From a checkpoint of a small mixture-of-experts model trained on Wikipedia.
Size: 13 layers, width 96, vocabulary 5618, 36.5M parameters.
Experts: 3 picks a token, a shared expert of 64 neurons.
Below are experts of layer 9 (counted from 0) of a mixture-of-experts language model. Rows are named router (the router's row for the expert), down (a neuron's output weights, with its number) and show model dimensions 0-31. Each number is 128 + 24 x the weight over its row's rms, rounded and kept within 0 to 255.
After each expert's rows: a language model's description of what the expert responds to; "raises" lists some tokens whose logits its average output raises strongly, later layers aside. This comes from a sample of Wikipedia text that the model never trained on.

# expert 48
router [ 91 129  93 157 102  99 158 107 114  90 176 112 187 134 160 137 164 108 113 170 143 116 142 113 134 104 151 138 156 110  90 136]
down0 [117 136 131 139 151  95  57 158 139 134  88 155 114 135 148 168 108 123 132 128 123 135 134 114 125 131 116  96 142 156 135 124]
What it handles: Short internal word pieces after an initial consonant, such as mel-od-rama, wer-ew-olf, atm-osp-heric, hi-at-us.
raises: "al", "ably", "us", "ing", "iding", "able"

# expert 63
router [118 119 141 136 102  96 148 126 145 131 168 143 122 100  88 153  96 148 109 137  79  99 169 117 139 142 104 143 137 114  84  97]
down0 [116 105 104 145 143 124 163 130 101 198 131 141 128 130 146 144 128 143 134 130 171 170 119 128  88 132 144 149 204 136 138 155]
What it handles: Single consonant pieces l, b, v, n, mostly at syllable starts within or opening words, such as Ok-l-ahoma, Arch-b-ishop, bl.
raises: "ess", "ist", "ook", "it", "ib", "ang"

# expert 31
router [124 120 148 152 144 147 164 125 107 158 134 118 159 116 134 131 175 126 135 109 141  87 155 127 146 153 108 161 152 130 102 112]
down0 [127 130 128 124 132 146  42 103 101 126 145 150 143 139 128 138 113 134 150 150 118 157 145 125  58 165 155 128 116 160  63 123]
What it handles: Vowel or short syllable right after a verb stem or prefix inside a word, like fl-u-ctuation, con-no-isseurs, shipb-u-ilding, plus the word do.
raises: "z", "x", "ct", "ction", "ce", "ing"

# expert 47
router [ 84 131 137 102 130 115 175  90 138  67 166 145 119 147 132 123 123 141 170 139 111 182 140  96 178 106 143 151 170 170  94 140]
down0 [ 96 154 122 136 107 129 110 106 127 138 138 115 138 164 137 125 122 129 118 141 103 128 168 143  68 119 124 122 138 146 125  80]
What it handles: Inner consonant-heavy pieces of personal and place names, often in sports tables, such as H-ollow-ay, D-ank-o, Rock-ef-eller, Zimb-ab-we.
raises: "in", "ina", "ish", "ith", "ie", "ia"

# expert 21
router [140 146 152  95 158 111  97 141 140 126 161 137 170 109 111  88 125 172 115 109 127 130 132 110 134 166 153 121 118 125 145  92]
down0 [ 97 113 131  63 124 136  91 135 177  92 126 136 121 157  75 136 127 162 121 130 156 148  99 138 127 136 109 142 122 107 128 154]
What it handles: Capital letters or short capital fragments starting names or acronyms, often at line or cell starts, such as Mac(cabi), I(ATA), T(igers).
raises: "-", "P", ".", "H", "B", "N"

# expert 40
router [ 96 163 133 100 156 123 154 100  99 134 113 112 119 132 151 115 117 121  97 166  94 111 122 183  87 128 138 158  88 144 108 123]
down0 [109 158 129 128 133 117 134 161 133 130 111 143 128 153  98 132 130 137 143 127 138 124 123 128 197 160 124 139 140 114 128 120]
What it handles: Occupation and role nouns after a nationality or descriptor in biographies and name lists, such as cricketer, politician, coach, director, writer.
raises: " and", " on", " in", " from", " of", "\n"

# expert 8
router [102 145 137 125 149 102 151 117 157 129 167 126 168 155 162 129 122 102  99 137 158 105 133  88 101 114 132 124 137 154 142  90]
down0 [109 154 166 124 132 123 105 153 144 122  72  91 142 110 128  74 115 125  88 108 126 117 163 127 125 122 121 112  78 124  81 143]
What it handles: Opening pieces of long words starting with A, especially in section headings, such as Additional, Adverse, Administrative, Abstracting, applied.
raises: "vert", "ol", "ul", "apt", "l", " the"

# expert 17
router [141 125 116 147 148 146 172 106 132 153 151  76 157  83 163 129 166 134 157  93 165 124 140 147 145 138 101 172 149 159 121  92]
down0 [128 129 132 153  98 133 118 134 105 155 154 116 158 115 101 103 137 139 135  99 146  91 128 124 115 112 134 126 138 174 119 162]
What it handles: Single e and short vowel-final pieces inside words, most strongly Ind-e-ed, plus Mediterran-e-an, med-ie-val, temp-o, appro-ved.
raises: "-", "h", "l", "g", "ed", " and"

# expert 15
router [132  98 140 152 163 117 183 158 100 100 106 116 156 100 153 140 116 135  97 137  99  84 146 112 134 157 142 169 146 135  77 147]
down0 [152 158 146  89  92 127 113  92 143 123 112 160 141  54  84 143 104 156 121 158 147 128 155 111 109 127 130 129 126 115 124 112]
What it handles: Short middle word pieces like in, n, ili, ic that are followed by suffixes, as in prov-in-ces, part-n-ership, aff-ili-ations.
raises: "ate", "able", "ation", "ated", "ations", "ates"

# expert 32
router [ 92 126 118 139 135 104 147 181 149  95 120 151 135  98 114 110 142 146  93 134 122 108 141  91 121 124 151 131 166 149  96 158]
down0 [108 125 129 145 129 160 133 133 110 193 175 137  84 108  88 123 123 122 154 121 129 108 151 140 127 124  92 136 115 107 194 134]
What it handles: Single consonant pieces inside foreign personal names, often Slavic or Eastern European, such as Arnold, Agnieszka, Andrzej, Prudnikov.
raises: "ar", "ol", "om", "ari", "ell", "ars"

# expert 60
router [ 94 158  98 128 127 103 143 159 147 136 166 100 148 123 130 119  98 108 169 123 146 142 140 113 105 108 107 158 132 108 125 176]
down0 [146  37 102 127 119 129 111 129 161 124  94 131 116 147 126 138 137 136 129 127 128 129 118 127 117 194 106 135 132 134 169 135]
What it handles: Internal stems of learned Latinate or Greek words, e.g. encycl-op-edia, imp, expl, opp, histor, ge-ograph-ic.
raises: "ic", "os", "an", "ed", "on", "es"

# expert 50
router [122 154 153 144 134 129 172 134 121 137 170 123 109 122 166 126 146 111 137 160 122 155 164 172 112 140 104 106 111 113 142 115]
down0 [165 134 148 148  75 169 111 145 116 109 134 114 132 127 130 128 163 111 118 125 136  69 106 159 121 128  97  66 177 138 144 145]
What it handles: Generic head nouns after "the" or "a", usually followed by "of", such as part, role, name, genus, character, member, game.
raises: " and", " in", ",", " as"

# expert 39
router [ 76 164 120  98 149 126  85 166 128 161 145 163 169 120  93 131 123 145 117 155 122 122 147 118 119 187 135 118 140 148 156 138]
down0 [159 133 115 155 142 120 176 121 132 181  92 155 139 193 121 134 132 111 154 116 145 129 136 128 119 139 124 132 192 140 123  57]
What it handles: Single capital letters starting proper names, especially places and people, after the, of, de, such as B(ouches), R(ouge), P(into).
raises: "ed", "ot", "ah", "ust", "ush", "ash"

# expert 62
router [ 87 111 142  97 163 112  81 146 150 153 111 128  98 117 109 115 113 172  93 167 150 153 148 112 148 142 155 143 162 134 154 137]
down0 [141 139 131 174 136  85 135 103 105 134 139 152 159 144  98 159 136 121 149 149 144  76 176 116 108 128 128  78 161 141 131  83]
What it handles: Capital letter or short piece starting a personal name or surname, especially after Mc or O', such as McLaughlin, O'Rourke, Diggs.
raises: "ow", "oc", "ol", "u", "as", "or"